Experts of a small language model.
Training: a variant of Muon for the experts, 6982 steps.
Below are experts of layer 3 (counted from 0) of a mixture-of-experts language model. Rows are named router (the router's row for the expert), gate (a neuron's input weights, with its number), up (a neuron's input weights, with its number), down (a neuron's output weights, with its number) and show model dimensions 0-47. Each number is 128 + 24 x the weight over its row's rms, rounded and kept within 0 to 255. Numbers have three digits each.
After each expert's rows: a language model's description of what the expert responds to. This comes from a sample of Wikipedia text that the model never trained on.

# expert 22
router:123146135164075129148084166111119104090141178127099106121041139101102105139136117130113139159157112147129132107162137172113157139119108119160147
gate0:100152147143089124135099175139127127098113142141141099126081138126157106144121128127135144114111134109147175147146135135140116100135124149167139
up0:135149173155128152124085147127136137096112182141135121135085135109145111142103135148131112126132112134135176144103145082125094085120133158146111
down0:125082131137162145161129118128140139091152126117161115104121171102116113089108157142114155144125129090106136120082138123154122116152134121123126
gate1:146152092129130113126108158101092163117121160165146125121109113106118128119130096123076083138154090104099131131154150121118129125107143151072157
up1:133117147116171126122076137163123144148162149160099146088141143122130117128132173112145163129156201106119142143085105107125127159134108139158150
down1:111099147125107148135130135141130186098120133105118154128134155104129138145140148113130115073130134162107098128134133140106104098115144102113193
What it handles: Headings, tables, bio openers

# expert 45
router:132105135140078140115078112157130115115125134076104125112091133094133100145137124098114151082120092125120174120179136159123129130106126103127128
gate0:103117173138111118110068086173164118095145099091116109136119152077117098162136147126125143123105114121181193137120142140098146110105122117106104
up0:123137137158120128106161122117076153135170173130154118111165125139118124126173113106106137179127103175089121131103114128134092135131142153151120
down0:143148137096148098143131145137151132115089151122088140155141124148146153104141088148148080092143126109151159160054132101095163110136126133154092
gate1:141108114122107089110128089180103151134163130149116127130135090144120155129146079139105191121144096107099109132112075130129124136080116136107142
up1:135141161124161130109108141174114133133152094115096093089112098110161096148096147157154127110099137103136168158149137125106129074181138128096135
down1:153157160130103152162132105126154142120119134123153091155116094131146109094116113176119125175106132100129120107110110107150163144089117091073140
What it handles: Clause openers

# expert 28
router:144117150167102138121122108149138135123098132085074133161130110141152096159185101116123146126117125154137154098149146181122170141107142069141141
gate0:131100143163145112147093113132080138130098143120108129142119148129168135134139141125134080137078115164138139104110119114127148156093120120117099
up0:131137106126127129107113108120156093132155076126141147081159108113102151112122164157150173103143082126110153141140080149131083128101113126131153
down0:134125170116091111108124110170135108131156116112143142124135093138124119110103156109129111092091135120145163118133171115094154096125109127108080
gate1:159120072169098116108134111154110150123094146110138122141161117146117128162146131109124130129143139092154145132138165079128062138166154132137139
up1:124129131113131187187120157124132131110147172101105114161120151142160168076165080123129093118148163137107107137118117158091069114141131094142083
down1:141067146135160122062124141115131136104126142141143152135168101095109103122099111156131145100114079139166126118113155115145140149099127121114158
What it handles: Prepositions after verbs/nouns

# expert 21
router:140145165120070098134101114129146091109150123101084105133099066161110125137121112125102173126151147105122132130158171172127164161118161132151127
gate0:153133151154112159078188130152121142156109108155144088131065126074106138182095092119083139147110119133121158096132141103142109145132146152088108
up0:113127095118145126159083130092107120122173121151080161103162140183150130095164142150196111116175138119156097118119112103134142137120097108141141
down0:111133132119108135109109081125106142103150111128109108165160135149163095133136142129175155168126169091139137150168110102094138108135144152108108
gate1:119109155115149101123126130116154101173150151109119119151115112156087128126096143123131104136100112149120137123110164116151119143081117141083135
up1:136133113122163111126078137112113164115097142079177117115146133138135131107105121121128156144166148121141137112098128142064059151094116169116156
down1:122104143112167101127125126157134083121138106113086138130151109115093122115119122140092135157123129138122096191118117111119104067125134165173099
What it handles: Leading digits

# expert 23
router:141130150132111139113115147118072127104128150160091154121132098154118122144155109139130162125120125122134144131101126154119145144133135131142143
gate0:095134138131117169097094124135126185109112105095134112133138131110090135150154126151086141122104132134134095117083125163131087177134125104133173
up0:162148114136132168115109144146099142119144104111142127093100188147134134136168105127122147143133131131164061157114129178100115149131103088116145
down0:151124158154154146141130122182142108122108115163105106146143130091152169148112116124101125164137144096102130109137096132149146088138129181132155
gate1:155146091186125123129088134109147152130156148137148118114135124128141123125108141129126119105139114142118154135145109127124128166085084109146200
up1:130098159162131168158107101123107148133095093107143099134143169162130135075136072149126152112116178131151064104111134129121131170178131148100091
down1:129107133174113136106118124148112138147104135135173151130110139135103151103117127141129154140160128127107147112130148156123123169137145166120117
What it handles: Election and sports verbs

# expert 4
router:131080151147136107136129128165156114107124126091131083139103097135174110144126068117092147101107082149108140105110126142117145177119085126157123
gate0:153139135111125117091125133123125141099152131127125129106091104167128155156149113132115154143129130150117145074133105131108140131123126092111137
up0:164140169134113153143115147101091097179094127145101135142142136098114140126111132107154122118147119085096124159102160152122119113173127138114192
down0:120132110149149128122116065131179138146171082125062165162107094156116127158139110139071143107120106161119168145160161111113119104132136154129077
gate1:130167163126111135098119094101148104141122140120120123140096149110108124136182100108151162139116147117135169139115136121132135150144108156109165
up1:137156153109137112094084152185116166151167116116208100099128146105115148135076118166116112109135147129113108156111100126120118085121119152138149
down1:123150147196139170153130155164109167115123141154142133151113135105134111142147100106152123173110141139145103135115127152112119124124092159095123
What it handles: Foreign name fragments

# expert 25
router:118132144117101124149106126153079129121130142115128166117147100177118143152104117124140166098141116167128137112127143123149119111106149154135171
gate0:135150125145142135127096087121093137116147096148129115119161136161130134203095144134120131101139080130151099127135109152165145142136156134108146
up0:116088090112118150140100135114152137166082121151093147133129158127146113171110189136114110150117110140138143149122146139132126127133136135075086
down0:103129165144109099159119103121134102103123120140096138137121113125122086085145111135133129155130173135093137136142156122111090120113138124091096
gate1:166127183107130100135114197161123153138136106115168123143123117155115146150135155090155155114107133149160155161156146097108120121176125110107161
up1:122157114148078110129128101111129133113104144161140155146112161081116140112117110163130102150153078092113131107133137160140121120097095147151111
down1:149142130111198127123092129153110087117122115109135160147150134113127155137162150126158135128115154162098078124122128094126168093156122131145096
What it handles: Date and number punctuation

# expert 52
router:143115158136099120117116106166125117094104131073065100147132127120143123130136093110117140109101123147125201094104139151159192135089140089169149
gate0:113124159146085141168130109191123154094104127142112085122180136100131113131153085167162121133100121166100153121126115130138134106133136110119164
up0:139101200162130145148139092110196144112143130081137142117106077146130162152139112078135145105119130078139150114150135114124100160125139140128151
down0:112097108125111144103108146151092130141139150120148155143125155118142133142078068167143137140111121165151116087139132169139129111148083149109120
gate1:147092130162078124095110104164125121122092120147103124113075132146124119107144166133153121144125168136137168137134110148085125160112127107125134
up1:139143130080131122172107124113131111159136136141142124116158128143104122129119094148114112094134089123108139094121172116109072115134103150116117
down1:164121111113066134118082129103122120116165103133102151118109110136184110159111113076124119150146149091143160127149143142112162127147132151124120
What it handles: Prepositions after verbs

# expert 30
router:097122137140130148148116104167156118117133132102105089126132104126142112124172101154115138108104099157123126126155164163135159169137102116149118
gate0:144097160094138099100128129153139141103178124110134112131076121124173078145141134098127161129160129092181147148147144075106115079140136079123167
up0:159130110160141105118118114098159128112138153086181119139141151135191129126188112122083105153125112159127153124107158087103159138107114149142150
down0:087121172104124155126139130151112112131138121160156094120122140128121097129069134153140112117117139143144131130162100173114130176119118114118112
gate1:145068110180125108144134117100123137101089165117118138159140117124136163114149113145131103119128098162125163113141138192145156107140179088107139
up1:149080104107146121151162118133125130128072157121094131126125103118111090143131089117128117100125124145124130100144162137119132149155172148118115
down1:106155135123136116090124110141124134159142098103124165151134122111140149173129147126144116135120148096125104158075142111078111150143091124134157
What it handles: Abstract noun endings

# expert 3
router:128126163128131122105076102163093122087115142136118140132125115185140145157103107121138143121170131123125126139120136120113119122136127149137129
gate0:124119150152110134145102113160123133111174147124109136154122131098145115128156119091115095121132128112148140146180166116084129116165091142123127
up0:115119126084120128106114166129108067168115122076130135098136082102149135117123121110129158128152094147107150143125169136125181118117111094141128
down0:136148187136120151105178134148121135155104124111160130130131115137121152156129106154147107144112109104151132140172157126131158125136145152125133
gate1:136112109088194158140185100139099095110159119105081122112150131120143181093167124148123138135103083125142125134131152129083124102127121147118128
up1:113091137186161093095138116141133104109159112145093106112122153116123162177098121135111172170125128157141123123150148140107150094110086112097151
down1:117124114150119144090121146149126130202121118158117117094086094089139133137140090136129106127131160121110152124131126150161134177114122154209160
What it handles: Numeric punctuation in tables

# expert 43
router:110101099131043122107104109129099092108124151104133140112125117123152130126136133126103145113144122151160167112171164117116145149114177116108141
gate0:123110135125124091094142128113137120102169114121113164084136133151105152119135138131128138091135126124111121148093158140101093147139158133104101
up0:116132145183110168134103080097128128131081122109139182108144087121109096117135126158165123214119133142083129126125104123141141142137074122137162
down0:095131140128111093133153138134131125149073134139129168130132134116127129108135149129160157148149145084104153135100133112120108134120134123174119
gate1:132156130150089161108135130125141119120146152138085117090138099097101109108114122113136127088114099090124124117146145042093154126147126117106119
up1:116105105136138118149161137115113104129110138180078146171140112179134118123117143134114148170168112129171121130145132162166129081150113094148117
down1:126135167100106132173113129135125118149107109110123100182119100107146153072164170129138112113155094115134129080109132134128106154130142138129123
What it handles: Inflectional suffixes

# expert 18
router:139125135153092112112080135148089114116118136111109142127118100118155120097095135104097171150153109152166166103157110119115135202104127131107172
gate0:137148153135074127142080188131100146086133157136095116123117115143180103084136086098129105136114120112100131141129131128114137179135127084113147
up0:120109157161098104189144173109164122075118151151123104165177102124180132097114070146132121114104101165095141145180109122153158149152123105114183
down0:163163149144126158099163119191102127122159114105173110118109151136099118175132108113075140098106113112140120079111088139115162131076128131113096
gate1:105129084100075110131109160180131131121091132120145183143111097126160086127110098189131134127128107116102131124166138134165152095151135100132145
up1:164115123147169180160143109095153119131115124128144082107075174115072146159145132132103090128133146142149095153164123135072133149137135138178096
down1:123116109090079171076104163136158102162141120121126182148076132121149131126137118143144143159145117137113103110169132154121154169136161107109159
What it handles: Copulas and auxiliaries

# expert 5
router:138089143156094158123113179135130089093116130119126136117098107101170122138155111125099113127155086132134131091141153138147169141116136102111143
gate0:117127144136192145132121121148100078126140130106118162175142149140085131123117136138114119121178151130131200156133089105137093136092124117157128
up0:124135071109116183109132149109160172084158122117109145106102105134157141110099114107168135107124130133115062102141135119129112106116171091110126
down0:153098132139144142124162140138104123149133097096163150137100115119143130118114115110135158104118120161167104113098110122159157123079130143129138
gate1:148139109110141120108133146124153148127142140150127144106161161096179128174173140111169098112110071118142129117118140147128154134108109094122132
up1:123108157132127112100138078183126150162140109150153107153102072119094117111091099101103159125128137147083113139105143119134110123129116162100137
down1:146150127118143099102146120111171119119099152138124151130110117109099124108153137131128121119127067159118101122144115129155158138128135118098113
What it handles: Digits in numbers

# expert 17
router:141105158128123185116102196133143100132147154128084139101103111140166079126122141144095139123160113125156155082143129124165131153098151096084120
gate0:131131150117105124191108135107134125095135127152157114117101094133147086112124151150122150165117124116102190119126150162139121127112099107132138
up0:152128138144067116102101109138096161126153123127095131146131144151114123153136144150080112115115148121127093144093132115144117126114176165105067
down0:113105142129129111110188128110124137142135125178108098139126116118148155114138107124135135146123078098129141119131111094116134143127125119133085
gate1:154082109122136134099132142184146075104145137117135117119066128095124110161116105127163091164159132119155122090119128118117125154121123145107102
up1:110160103145107157175175100124140136132121120148119099167162107104138152129105146082155152153117132143113096168140127108096138112128111146162124
down1:100170133133142111148113113182129149108112154132126141132149114099160120156141165114161150123112124097181149115128139149172139124115140072156157
What it handles: Name-word continuations

# expert 27
router:109112150162137104119101132176122079087133161103096127149117117114138122117146087111113144071148132136135156149185129114102136144117148132137097
gate0:116118131105138149128120141109111111117115113130116149130099162085115099136153150150131048144124145103131130116137159103151148146146127176123139
up0:126125103127116142153152156115145149135150133127121152155127170123136161132139137153132138081122176095116167110142143145108159134134109136151133
down0:095119078148125159128162090137114121141113163157160083144132167133132159105101108131162118117127107127135141109081089123130157149143112144179111
gate1:127143141125126122114150121107123141104130144104131181104115172158196127137128134120139101138167170081177125117148106136145086156125123105131111
up1:090104105131120127130105124136156110144148131100142141135104125105104143114176139152139124121087119157092159102114085168110123104118163140148123
down1:097153133155114144111164164149149130120080110129080113151111127119097117111157127087138068127167110133171117094136100167156136148111113151095123
What it handles: Lowercase word onsets

# expert 51
router:114095157128141101167116136150149144108091169092124149140124131151125120134181118123100162168119147130146148125139166155106149137111100156172142
gate0:141150138151140154125128069121133120107112122127137133131130156156124168156159139087139146128125144134151144100143118128141120152111111140135186
up0:156159157133160156100169171144123118096128123153114145127123140146149114124128120136113118094145144148145136152108157166175156158133138128121102
down0:152099135146161161144135102091105142113083133123194118107124143123127104102127147133135136129098167131117090145115121106152138136099086130149104
gate1:127126160108103112122118129119132089137129127117073098129114116156110100154112179125147151131159101126151172151123132109134146108124146153089098
up1:119136132111120144129118139078124171110123130147153149132147138151134120125105131127139130125127152115136121136130132153126134136154144153102170
down1:143161116141104115148137140106139150121120083147169131142156095133121130111146146153102149155141120164115118105113113183145103134144119138134117
What it handles: Word-middle syllables

# expert 34
router:107100150121128142120137123181117083122136150085117119102116125115154133127139119107095124091138097148158116119116135158158151137095135104139144
gate0:118154118149127108142170162092142119118135158111094118147104110122107112111111148151149089130145116104125111114131108134136138144155167110096142
up0:129146155162120085136121131133124108150100148169121122128144131119117152129108122138143093147132132154109089156132140109134119132105130166102108
down0:132123157140101114140160093121105169115123146107141094138122133150118116149117177114100111139163123128096116154110080113124134166089109161094088
gate1:134125111136144138105122148117135155120108098121146127089134127125163160165086109118080132101145135103131104143130174054130135099134162119154138
up1:152128114089103173153105126138105129159101100157126105186111103128150123143105135126144145061117155122112126157146121171111173122128135125141157
down1:144156115152133112136132118083098120171136106064141121098141173113118158089108107148103118180144099113106163141127156124110131115123164115113158
What it handles: Adjective and noun suffixes

# expert 60
router:151119132097115155134083150142074112107102121132129139137078072152179145170129128147131108124124128171130138131115138127101154163105127091109129
gate0:143110126114126100094098139128176094118110113138111153152087117155103180130112139081141139135138143145123141144103119104142124122148085124119129
up0:130102089135116162137129114077122128165102163094144089128160157152120126129129093085157097108134101100072131122128141162148130111105119119162080
down0:144164134111173139130144123143170122125143118099122088121138120143129113115108125121135120162164144119177122116126115142125179116099134147127123
gate1:103148117148131143132178128141160098157073144158127123159112106144110122086133120124111131109156097126145110083183144163133093131117136149108161
up1:130102117141164106126159110131167120130126172115109190141101129111147140144128107122149170060141122136123127091102119141133147141097138130092166
down1:139113104116161137061107126143149118115107124132139135109116124127137144130119103118163152079138144117100090146099182174153151149155103145134098
What it handles: Hyphens, dashes, quotes

# expert 24
router:147115140139049124139106145136121140109116146112122120129104091114135120129132142128078170107118131108135125123132150136121148172139107128105160
gate0:146114140147114151149130167140107140105129132148154124149105161108116109107142112118116148154164140122192174099088192125098128153140090090152092
up0:160144139141128143129098150118106132150096122165173117162102134085128111137100133126070141177162137112134141142072153094156112137152132115128127
down0:114081113148151122095134141090127162095089133152169151091082083137127095151137176119102147181144118134115133127165092086162106137082100110122140
gate1:146126151125127113129114147148092141178194135083162118133138128141105129138112141145135153150173105137171139110129120048177140065152160131117174
up1:150125152135096125095117117126115108130135128092151151105129133099098120137165157128133159159160130124137135127087101116161144103153172130133166
down1:120135144126161120095148129132110162182128131119094121142107111131144146136129121131102082088109120101138083149103120096113155131105129129105132
What it handles: Digits in numbers

# expert 13
router:117140153109119152117122094168066119076099149103121171140123086160147129143130157110100140106139097140142142098111140128150188156130129121146139
gate0:117141140146100132141154102089127147156142123104106135162098080170101115155129135160164151094124158140094099129154131178142126102140144136124140
up0:107134110110108110100100171118112150114119124098101159133120139120149151131126110109122118182114150106112137129107152176123135131147126106118122
down0:141140131088143163137107113158095149136130143157144141113160132184161129138153113152136097108118111159128149104107139127107117134140090186135116
gate1:111146158136113115167143128101124146149102121100128127104141122132138146136121124130108155060116154094134118126145120167119102093147117130124132
up1:151126101145207156137129121094142102160087121155140166118112150120122109094139127125121118148180131142156163125086099140145154112110097184097087
down1:120145114139134140149149087146088158155135102128134099139166095117151134113113146092135157154131134135170133165105154094132095114142122185126084
What it handles: Dashes, colons, signs

# expert 49
router:135096131153124125123100151165114118121110104133145121140095101118144086128113112132101105122114110142111125107134181121115144131124150146115126
gate0:071083126129146151112152097156098108127110119158107169156158112137096151128134118143142105144143130114151117102130150155088141130114166138127147
up0:125105145128135141074116144129118130096107122151108161130119153120121157153144123098133119136112074130142142114114129088100099148146106158152160
down0:124112125143149073151122138131115135144136086108107114153126138153139115112144105135190132124086136123087107080128164169102122124124143115139163
gate1:162120148133104120144113148077140124133111146150132124132112119138089095096136133099156104126089127165118120117128172105136079143100114130127148
up1:125080128126122090121099138152092163139139201184106161106094137113142097118122159125166134172129162131128122108149161091126123134152145140091119
down1:126143134150150136153162175090129124152081154157127107124112144152094061140097170146142117099110130120103119142109162109142118130102130134143109
What it handles: Foreign name pieces

# expert 9
router:136121130128096158106150160155137133123114161080103118152111130142140098115148110098085150170139124135169140138170135145096148164106072106166193
gate0:109133122143110141136126093111133140129103127131132090155117130156140153130143140133124121122152142117149114141112094111140136126147092121141141
up0:152092094118115189191118129109153174141182104139096153132126119138120129113135173105112069146126108134153118148102116107192117156155113129138127
down0:106164153138153086146157102082104140094118128113131157125120117120130135170138110119129148135112183137115139156127108118096094120117104103119126
gate1:118172125158109132126114094172147156141145169097107118096139159097136132112194126140156141184122153107150108175164146138110122140145088099155134
up1:146175129123121138073107075177117148127130169153166160078133102133162160114111103122087152137092105111106111132161107177106135110111151144131113
down1:111148111163117146143139104161107140153152149118116137144128154163120138107118103117182107026117128150094108144138161054136081151105147137125121
What it handles: Mid-word name fragments

# expert 50
router:152121158155121119152134140189136128086120174119124128124100101110145111118156089146084122145134086132132181118148181140090151170099135134161116
gate0:081141147106091092083127132116147129136171086134135083113141113160118106123127148072115159111127162141162177173092118123122103172103098115150125
up0:185138105159112078188162112136079143075191160142123114125167183134161149147116110148122115105122143154140107118114154110115131088106136113125120
down0:147146128098136154105135107128125207111103088102120090112115139111100129136120137150105174153103105134145115142139142136182137145084089122087177
gate1:121131110126113119122144108147136144088124137134054127114127104120140081132110145129066136084167160136124167093144118168101110110137152082095130
up1:115098140131109146131138148080128118133146118151143112138124129155109131111074098142142144159100118091138141152098148123146149124170124147155138
down1:159135135109091146168150090162162103105126068095123091158116107089142139162141116132110117148123120091149134131112121092169124132093150109113110
What it handles: Foreign name pieces

# expert 40
router:130109143173103139129125139132142111126124175121123153108131094108142132128144151137118190146141089162129152090137122128098111152109167101132133
gate0:092079080105140087149113105176100127166076162097127096131150121117105113119098133083097124073132101119113128184101147102116142145117110177148133
up0:163152154146122127136137139083163124112139114119160145140125161139163138126141090162145119139139170147139115071180124154124109153148129095136101
down0:121129136121131116134086134147126151172108100126143099121148135147118147127124100140118122082094101143119127151132100120143142127126108118147118
gate1:125125091109132150129143129096106150177137099141122108089106142139117181140167110083127155094162133100097185168098131143122110166119130163141099
up1:123130096139124109104094094129166161136124145116123166143124154141101166082100120138136107155097145139105161144148120105103129148142110162123109
down1:143138175118159122149124206122097127140104126117151050123185146105121127119110125096121167113143128140188087128127137116128120168128122130138147
What it handles: Articles and determiners

# expert 61
router:149080173115100156121105148168088094124109118129127146096112114121157157151125095128120141134147081128148142099141167114144130147130099128120140
gate0:143104103090147145124105144147096120138100123138151120123119126099121142104126134121112143151083120101091178149137155139134168143151122114131122
up0:174135109115199149103125155119096085137125127145144127126157115093176124118119123086148134140114084107097160117143203154102166120150119148093115
down0:133141124128150134088147115142126170167123128128111130095133148137173110117092105113118102115124145125124126155157108139108113089118119144100117
gate1:131127136119195120168106113157137114212115119170068149122096132128144155137120124116119104099156119163135133095158150127192138112089147122103152
up1:112154135119183107153136094147123154165095107163134147095126141099160182185126116140130059128157147140135136101157147109155161103110105114107177
down1:100159141092080083090109146127121163132107166121129123127083125129108102115154113095140169135114105136132124093135143119165112136169131145099108
What it handles: Digits in numbers

# expert 15
router:154110132117124154152074167125104098113131199095104169111092103120141109123101110109124151127174083128129157092148138131099127158083134122107152
gate0:126114150110113155092150134160160116133153163131156116096133085108164130171119115140122075115158117126134127130136118139138178127154148193135152
up0:104102161117118150112148133125109089167133065117100114158102105106102102086142149165187128185149167119105159138117157108093104098139105121110112
down0:140105141158124125110150105128126140117087120142125135157174144140105141138084154119162152119143102130110139175112113125134118145067140159118123
gate1:159104126128126113089097110071133092122121169088119112144116115161119174131167148129136154175181156107138126120124141127104131147081121139126142
up1:107180149152132116168151161146166181159146104178141112157129113090126093126089097126129113099099133154154083125154110125152123077181159117112136
down1:089107135143127130108145146101146112160130126148126105122135114125119152115152142108159111150123111138153130141115127151142167147113116117169131
What it handles: Second word piece

# expert 20
router:167132140158096163101057158144102110104113165157076128117125131126136126137148117144142124150168093137119178084138143128122105148095152124164159
gate0:144165114114142116142178149097132084094115155111121110070142126104105123162128120125146163134145127145107150138108149114104131139119161115125180
up0:112142127163079108152119114133078106072103135147116151096064117079153104135119127151125072120098097110139161136131137109140140147125157092146120
down0:155104147136128142137155130159088140146135176111146144088142101094160132172082164107148093134140151138165108114094076113147149150114151100127154
gate1:113139144153113150121111108143118120112156106110117110104211117153151106126151136140151152155124167171130126139124125137136108129146152086145113
up1:131091122104138107124144156109142123180087146119122093165094134132140157151088140110123129125125116106136118106115124111123139101103109135107151
down1:127143144130085141102097090139154116086199131129130147119148095110131130164152122119114159125120124123196126105137144179131118143154165150127117
What it handles: Election and stats tables

# expert 38
router:120127113177132127159079125158082129088163161121110108105143118136108108164094120128133189136158089155158138144164165130103089144124135137093133
gate0:144157125177164159161106154153147141069119117151166138143115091135076127127135131137157131149134109138135185153155184093086125154092130146145161
up0:161145103193152145142151174154157149136113138141135141137179082121102153128135120128122109154113067090148150151158188112088094136118087144151151
down0:130083111100156135126103101086154147128100103119116121130126200153135108111119205103113141146139186096120126130131157134138111113154137081117099
gate1:163115127111151154140134092123104125085118098136130123134113140139121118142144143123142140132116103127150119114105136114082090110164085065077169
up1:098126158158112134093116131084143131158126140145137131159154152130170124125136160124099113136100109103102118156162110128201138186116148168121108
down1:147103192126137161137076164152138136149133119093115132174115107130103122105137117140151139124149157138114095148142150113070137170157107095159137
What it handles: Months and biographical verbs

# expert 29
router:130096108133116147113117118164131083134167146126076108147133093087157102135111112137108129142142069142135134080133177167122154163121115120135132
gate0:141121098136130111157134166151140143085077151099100129081130121130116175124121099175171093160131118108153101119157136133163130131102078156130110
up0:151097126149144172077133121178137162104140124145148124115102137092155172119105126128128150155136121128113155109102155105100118142076110173111121
down0:105123116141130100108120112173146114137123132105108143137102135188134091138142167137129118154148108147117143104153114159112131141092160130123131
gate1:095109122113143142133139140138097139101185154126073185128167138132134144165148138174125140130076124128130136148156104126130117133125096115163147
up1:183135131155151112145068129140156133189131137127126159152127124092142134130110168120111128098123166123159125126090125117150129085141163131132128
down1:093125102138112062096117141157138144178147125152200103151155078183157136113117132131111141128138121156123151149149175160102110163140113125153073
What it handles: Personal name endings

# expert 14
router:136142138096109153131103138138099122133106150088094141106131107160156120141139076155120138121135132112126129101123113111114156114119133090137136
gate0:125139133100168096105106104101104115072082116141142093134108117131087132159109108129147100124164116123136139123125127111081101118095117149137138
up0:170139109107116084115084126119124128113078125141152106163088120145087109146090127139117100136145086117121127128135141141118124099101121128151110
down0:135111144119123145160154117110108183111119147128123132126111129140111116091102108109108156134125084120123091156111150131101103103121110095146099
gate1:099124142101122128187133138132126125129148118143145117168081123106186128109124157116083151145074102069119145162118101129079127131114119104150104
up1:112129178155148096174096173150138119119134158111165122147078112119120129161115098078062123096158136120130131105099115107144147117135156133145126
down1:169141104125124110091124167133114147126135076100174149110134118109151124156150065139171122145110180119138120114158152097171143120128130152140127
What it handles: Table and score separators

# expert 41
router:102144102131103180105090124133130102079136133100135140136095120106150124109131102076100140069138099179137143109089180162131148179108102111108125
gate0:116111120149105096125121114138137127126166141142130108136160157132126093105112155094170122083109109169140103093121148165140138123134120147111168
up0:117134122106163073150090143103137133109113122110142094131110104117142145164146139119153109160143116160131133121142112110162123128127117145165154
down0:142135144109127138159130148146121144175179105114152116139093122138093139125156143116132140117096130167190134158138149156063132148110149089138124
gate1:128125154130125127096092108120151146135113097151113138133149132132135186135106080155131119123134130115080150126120111160132107117075109121136117
up1:146116131113132174119118148125146108117125149143125136133158128107125124158100119140109145141146132144138142163140117138133103101121150126107137
down1:152114156099146147147162166091119105163106140131155129092116152113048144091099123158106121148069146164104124115136139148093143154155120117152114
What it handles: Name pieces after A

# expert 37
router:142094145163103142139113094151150122101114146117121136127122106149130131146144115118154142124156121101149146106166140131108143147155120113134124
gate0:143142138099134099130149147114127154121141155111080141130134136126167127164183131130107124131148139093109108103148151154118105137106109138143135
up0:158092113158133133098119104138107153168094122139147131122129131151102163157109135103124140152055105163177123149130135103151123113163126162169062
down0:181113134145094148131094118151106152143161132108123138087127157156114100137125105114129119146122103161142137143150090126109116139142112116091146
gate1:158095132129130138146081141136168123164124182139161139127172121153126134086122121126139130139112135117119153109149130137140112142131123101153122
up1:159117138107144145132108115148185101143131201088135104111149150178117128127113126132147142130171109090128119096138125151134127108133146100135139
down1:118133098132090146178109124107097175130114158099137137097099122139154109117048155141145108108122114109145139169130143147135156117154153130141158
What it handles: Section heading words

# expert 12
router:130091110172138117120118109162143087088152137129109136099131108129160135164143138117131162090136098164184168125115166162132141151120144111118122
gate0:137093131141150102054136129148064149134125131121123115115156080098146150158151105139130118110116162136127103129121097110089087100130102114157115
up0:126099115155122124128152093146096113116170126107116145126122120128103170164137087162129155119107117109129128123173139114167135155177125108103149
down0:141138109128094123134128106142164145127126134164127194122092120124138124111134129138090118140151139138141099136110123126109115077174150145159107
gate1:098147083127119109128124098148136140101128153110126129140130167109114185124145107136073122071134156115122125093145080146110174150168145118131105
up1:143118127153141118150122126123178103130143088159127123170148105112139150116121105129134178119129128125124100155118170127107184087116103185067111
down1:091115153124145110115142127114126142104132084152175140136084101120140152144165126130100089133103168118161149120158109110115125167141134145119107
What it handles: Noun and verb suffixes